{"n_layer": 17, "d_model": 192, "n_experts": 128, "experts_per_token": 6, "d_expert": 112, "d_shared_expert": 0, "activation": "squared_relu", "moe_layers": [1, 3, 5, 7, 9, 11, 13, 15], "router_score": "softmax", "normalize_top_k": false, "routed_scale": 4.62, "balance_loss": 0.00768, "balance_bias": false, "init_std_router": 0.00709, "lr_router": 0.000982, "vocab_size": 15636, "norm": "layernorm", "norm_eps": 1e-05, "tie_embeddings": false, "optimizer": "soap_variant", "lr": 0.0042, "beta1": 0.95, "beta2": 0.95, "grad_clip": 1.0, "batch_tokens": [131072, 262144], "seq_len": 512, "train_tokens": 741900000, "steps": 3822, "dataset": "wikipedia_en"}
Below are experts of layer 7 (counted from 0) of a mixture-of-experts language model. Rows are named down (a neuron's output weights, with its number) and show model dimensions 96-143. Each number is 500 + 40 x the weight over its row's rms, rounded and kept within 0 to 999. Numbers have three digits each.
Before each expert's rows: "raises" lists some tokens whose logits its average output raises strongly, later layers aside. This comes from a sample of Wikipedia text that the model never trained on.

# expert 100
raises: "s", "t", "m", "1", " and", "S"
down0:483488521488416499435496509460418457501495530501482496506505498499527472485471567486574476483506514520549507522500565584619386426497514471513502
down1:520580542494475513486542475515517490519557425504595489507522504563486444491507484340550515523506497502500475510481501514502512530463499490605479
down2:519465505528497495466491426489518478485565494485456462565560566436484500538439441505508502482531492504463470450516475583539507570493538452551524
down3:504499500497470491497553498507574609515450501532578493505507488588494532493520501526541508498475496497402525523511498517412482546495423564525518
down4:484508553563547494517504435508446492504499498493508532432521492494492508517420484500517512563604602494520580513503485441477512515570494508519497
down5:500491498511465509497536534524508521471470489475566473376513601455508460484517473494505437496582473435501503485429488445482536481494505565500517
down6:520461482462453502529500501468475519558486454395508466513504467514481565444583519534532537545489473438507500510485486492593607541498461524534538
down7:476493506506428505522567507458502488418503472543503522510568488376493496552527471504500459468499486491507505481534477564496510533536512540464429
down8:559475466460457519440509504509531502473509494451515489592490503568503519509497494488465407470502496421502504472501479536550498499501517616568501
down9:514475520517472499467547501503443564540596558475488503599521484504505494453446493475444530511500520503485516532562519531506539502508508535415468
down10:454488483535507486532478446500500505488554581540481564440520525516571509474496487453481511488471498548506500497492494488515583503537458491511495
down11:447502474402487521502519452424516494449526501441510482496485573536514573481479619530499479496560493500530530474572496505471484533593515510512593
down12:503477502499467544451459492487494558497500449498401507505498512442501478498509501516438507501502483446497504488468516498516534509589539527493497
down13:495470622445472442490510401443499483510461583506448509508478499493588496501504429517489497510504641523434519444558491521529494499499496474496516
down14:473540472475508482467541475559443509498460474509470482503494496510510525515482421497495518460550508537509501527498465354493546508474505495511510
down15:485507483450496525586473516471465498433500521503555512521502502350483476501499464503472532514511468450525466497495515511429532462463472501407499
down16:475531564504485493492580490465456528501449453520491497500578498509516495485512501454513522514509499492486522497506563522533497530496465534538562
down17:471486511454475430533545506526481628469518464601439443557494532462553485549537547491504495488519505484493411449522621542513500483542478492503501
down18:514473487521481517552525439438506513502484534510470507525542533504503511504482495513529517519537471530512529494475460488490567502456548504510498
down19:508422474518509432479465409492496537533498468464443517514423492503527442507469451515520514466495481629506476507503494461571501528549555476448397
down20:489546496505499487514573525556517468494450465501475529474460514530500497495534491525506495499497483526470484434507529505447499497548487506497497
down21:503487499520526513470568556487437533473542500452454520540499499490493483490522504506546557539505509511494490336473508412482491538438496488462503
down22:527471490453538505471515500511555471519524512478505595487549435488414504522532491503509451478555494547548525510402483505471501502553488499496453
down23:462515469532494471489500507469523486528535489381408498502578613501526525473486502489528494504498445500575492581475421493500481495475518492576549
down24:460473515550567489498542518466526524502542602499536501528583439493500473490501530504389510470522524477518505534543497526483454499511493559503468
down25:529503468502514498518482515568544420499484509501572509502505495485501487478496496495498565457452525495499461554411423432537500565429509508503501
down26:443558443501502458483459549560500551566448506460546499523540493522357504500518517500480505460513463471500526538501478527491481449472504413486503
down27:501501501485498491517453501377420509499478507496525528504502513466522500504544485545430497523546549513500504505516543559497544515571465496498444
down28:456501430510497490492498517503516610424514548312461460475476467455516434449492530503500491496488494503462507466531557476500499487482502500479431
down29:502462453446452490499455513460511492556524500475541536460470406546504484490539452607498474503511472552455432374445497484534646511541478501473505
down30:530509569544426514586487475498446461434503514511444522499482485528501561507428497506493534502500503503493423493463561464517502521593527502493501
down31:490596539521495517499540444513486485494548502498551498437416502500479545467442555474566504547544500478499478555432535501481492480501516494515477
down32:394520495487532464484456453522411513461502512505594548496467523526486581499562499520643501474533486505464475527529499452472511518499500491491456
down33:530524521522384549498509554500555406487496505510503520492515532500511484501499546553513521567508558464487398500553553535612408538431503394501510
down34:605498494554467459515494528489502498554494534568494488480441531539462502472443488578441486501481506453546502486577497512544502497393539489440470
down35:525528456540473520477513477504511513501464510502458516458488514490508505555499421476524492519498475524467580576511519503505472509539509525490483
down36:504502500510516435540494505567537470502468510588508514494590501498545483502540557497520518434536533501482481498385503422478500502406393500474502
down37:500549537487519554440547579511495501567552492510564505435502515468409492507487498519477468487529490496527450563546504500414442475499531535506547
down38:438505429495501491505475478554456519501511507505462529484513481495501513529501505501549557497465559507457511553525496500505497506389507495528466
down39:515577566500576503427498528498452454460512491540550633509448499494490494457510600408523456491539506581478478545495498502508507494537510524562508
down40:518464599509515402492518525643496492495484482410536582486451477432475505507524482489553464494500500501445419583492504459501490499495492484469443
down41:508499503457498472522494533502499392496530431517491439500455521496458574464505641524445505498501530500384509465486518594518500463535505500508444
down42:465500533518514534459506499470524502437495481572512507470436453493478512384550519379503480506537496531496494437471562555510437484562558465465479
down43:506464527511546487533539510569436426473530569495563499484460497504486501516502420624494554507595464529482504484487498552480501591472559536466504
down44:501486489497503516561602429494531470625419517489428454566531507502644511551529535495502431553477497479500500486516492480489513470541503452503515
down45:469512542519476526534516508553457521566542486496566500504465550507512532491447536515492540488500475550593508457481596503541513587492518493521538
down46:477537498482495509560491488575448488489426560486497404493467447514456520501502530528529503507504470487561510555542444506443491522530506463499471
down47:520511508453485488501544491493611504459499507497500524502463499567401502469540476469514524500451536521391485503523430497500533537453476465618670
down48:528497538485538494488525506540498474526481509429536521462576497458525547484497475506445540490575474517406601485515506567408505484509497450440497
down49:438513499493543499470514521564413506509524588530502485497505513481432423553508469514493449486461500475482503524504423511494550441498513529503540
down50:530497515551495518475522553500587490396516516579481500484500501490498461516475612474518459484497501482487483504498428475574534451563514513504521
down51:497498505434553497499475510493483493514508506496575506498498516518476453592496429593500520500488452451504462567475405486499560500515570502460580
down52:501536411528499575463508413515473516522534509441555506529506487552414500393552490503551530516466570485494487499504450525512444553499504528503487
down53:574495491538521495530510477446500466508428503498467462594495535501514471513529511541409605535503518470483491446466503495474526521471469496514564
down54:478529503460526516513522486586515611449489435446475478495545496563544500513479488499432504502494465490479514558446476500513521538510427500449500
down55:537527497538498546643492444513495460468496572523483497467502496513520500523450508475500508498374505461494467497522489509462500489436514419501502
down56:545425549459476510552516453495407473489438567497562462481505546435549452484452591502426571516509463468519509496466542456495560454497526513485498
down57:482507517479457521502499455500520538445516486439488548606642500474530494551497556467476523496573592486542553493499448499496492478443475493590456
down58:402522507484546519518488521495470474567488522504502522475504458508508531449484481464515599502528463456502515504514474479434599494565427497602562
down59:500500533502509423475502620468465555493482498440458564516494568511450542561532482515484440465480519523512483505546517447558500534567505477532474
down60:508506501489485418524593580485481465489445498436374470506497499535484484462496484529497469500493498542535500531481516521475499643469500500441420
down61:500461546454492488565476459511497519468547467486564500601493504458504456506484497501541468531470444507497485567507493445514484524426501543501498
down62:502532447446505468518527520502519532499510510501526493527519505500454463585506521469486509461537491510530489498557551554450510499496539468503614
down63:502534580626499542440503462497453507503498457547396533503524494473523389499466515560501481577539463468495452523623499547502488565483535495483495
down64:450504442500535470483541505541476402493537517492476502425530501467500495432496454451501496444420576516512451497511533514448576488439462500471581
down65:458512529500490538517509500389522497507492495516498553505466502496507494512550499521521465496429520470420593608504463583514441507495496441511539
down66:464626512472495435515508503528489502499524497543492482501500513508585574536490481495502546445536494503420527477492526544570507441599493501506486
down67:472472438497483539566520468495470567499500489516501499553472504497506534449502364480565558530506537599496495528468494423545447497518492518513558
down68:548480493544454470621454464548458541548500431463539460440523540609487482542601492477557570503497518477498507563463557507499526538502501480461484
down69:440555509587581537473391504543509498484482493522499497516497448562460491446442514457535446502520506498481502583438475546501487506451438499500500
down70:566504475514512457489467507469512508524514552453493498472538507475471416494509456507495502496490477505519512503494617521536472454518503491507479
down71:496479525568533495482497458405496505525474558563496519485581475493504502523458489505518562538470479484507460435508459501441521543458437572511494
down72:499478452503511528571541497495475486580502486461521496592515438502554514518436430481583527469475498453507500531514490518488500565506497506600511
down73:486540462506532515499548499479500530521496566481508474471500516501489592513494479528517483500495503479513502496493457502530499426532600569510497
down74:505460500485510506443496548565529497507565511580447501503467494493451447526529497501568493452471504471490500494498528456503450451429438474507509
down75:505460490521508517471505679484496493458490521502494539499520488475515490523428518498497474461597504443476517500423441445541495500560483564510491
down76:447485475501539498508472533540464570471500490424439498502487496603483601479470509505439550384534497521563472462488515501521467476500450531500467
down77:519405431472500548494525498461473476532503574384509523486500492390500493496477490545524515500585534461586500500496443524499529489470526524419381
down78:499501489529549585455519538509461490497591478567502451462496500466411456484433510493466518419474525531487577466469472514493505464499496532490530
down79:448473542498521503475462496472552494443495503493493493499432507553445517494453465531511535550480484503496526469437443473504471506547498457445527
down80:498421503501499515486489474498539630526604510420474500527484589465464522475569455492525498452457549551536496533514553492519566531505514535481519
down81:470529487460507507438549530488495403484501459511537508513448606422436533538496502443502523498505459532490496503568407529479476516421522503499512
down82:511504504503524486458482437508493467467442520455526486477468462491525504484532426516462493440470538561543521499526482539494488545497502495496456
down83:507505560419508490512495511487504515495502500506499474527483535515495532518500485444499554476365455420545509538501463446493504517549510567502477
down84:527502498500458451506497427468514536510413543518508477449528502499531490519555384496502524538481575478511477517562511470493490479481475500451524
down85:517483501541455497461492442478485512504470484481509508485500506538468504540433519452534442527500427495459509486443474508486503467504546516498455
down86:509453524472517501396543500507489516437495488511500396493519523498466548362501502581423501496505494486464448492464496520500492525498435499530457
down87:472501499532489510528529442556509490487465500578494435508508504472497448509521490455429557515503529459501475412498534442476623451487539497433498
down88:505543568430507462504467495485472512502491542448516504482518498512553428555416466508503500499490600380484528485519488461448552500503504482533504
down89:526528418476524487485485473544447480503469418516498475543516496503544405555497486392433342495428540481477430449512500523528455530569444446523504
down90:583495527523499529478494500492429515450525494507467486527496573437492525462494483503492515495518512544551511454497501509540504509487463447468468
down91:501497493495496481492525499509471473482509484500505484531481451475491501483451502572538509489446541462546531495422476495545530457547476469432501
down92:589563490634474502404477503495466475570544516508525421514497525460493473498498452485494498523532413516490478514493585496507494497467503571528478
down93:524455503573519488504482412503506434511508552500534579590531570502492417508471437500475482486513518445527529543515447566427503517537508515482516
down94:501465526498511502516452496452509494535499535486426496486474519500436473510499508506507478394505485480498503442499508506516502463538510529502513
down95:500531451508438510458544512504577496475450497435515507484546500519518360469526445508527475506463499510472476443510496478508549495497543462511542
down96:502548501475523476510513500474479505404493513485499519468487448562476442426503361569509458378523489520500454543515498463500504495523590536517550
down97:530497504427495533513499477414494558462474417502453439627491515530458488511518497497476435470447530543581508493477505484530402465561549513431496
down98:494500510446476568447571463406542515535476505471441522442438479485535614407504512589537553470491471447545517450518519590406405523471471505481511
down99:399523512576495516519508578508622477403495469543500506411580536535460493475531496454482485484502406492561464509486525462532466437511480499472521
down100:481489493536484477381473546522506372467487503493581524456538486469474518503504508492514451517505496526467516569468469466440439445471514483539531
down101:497489564484616472510459484538509454508512485479486450499582496501619597446560425479507504513470416520497466535431511490542521553522515486523447
down102:503485522524489501519504499506504474506457516500572537460479500501498368571488516519498489540406474468473434514544506597397493500485500501608503
down103:553484455499507509498516498542499502497527499551444511519543501517564498476596516472606466544515563561490528459497582486491561525521528538487498
down104:510537510470529498498500584535568506435500475557528506467574503476482547513516493448495490541481550477492564493507597567548578487562411564492497
down105:413512498457488473599500514467524543430490517501540525496502473431486551499490586514484563501585470471500441541497440457512576510495478571507568
down106:458498520479444540672523548525453571479468488525461491483493494545534482561530511456535500478479473570551472512516582399504514488545501429499476
down107:568500486499488523513500504484502501631501551557500493445415459499481542519524506503513542494517487521521506465495550443466476566506501482520493
down108:487447496536475502432550624451505536408498522518500461519502517501659472483614545475474492489475510507526524499503502471499486580483418506497488
down109:507513443548463521499396525501540532453496481546514486461501547495543514501356474521500512607549525518478405513500488550498462501454508509441523
down110:526504465508554453479550517592471496480498489538460501524502615474508525499468558485503498498511460485498501520499515480577455553584447460521500
down111:452496490544484411478514509510521511481468498516500518500522501504368478465503513474428546477444565488514433493504524473537572487492537500545495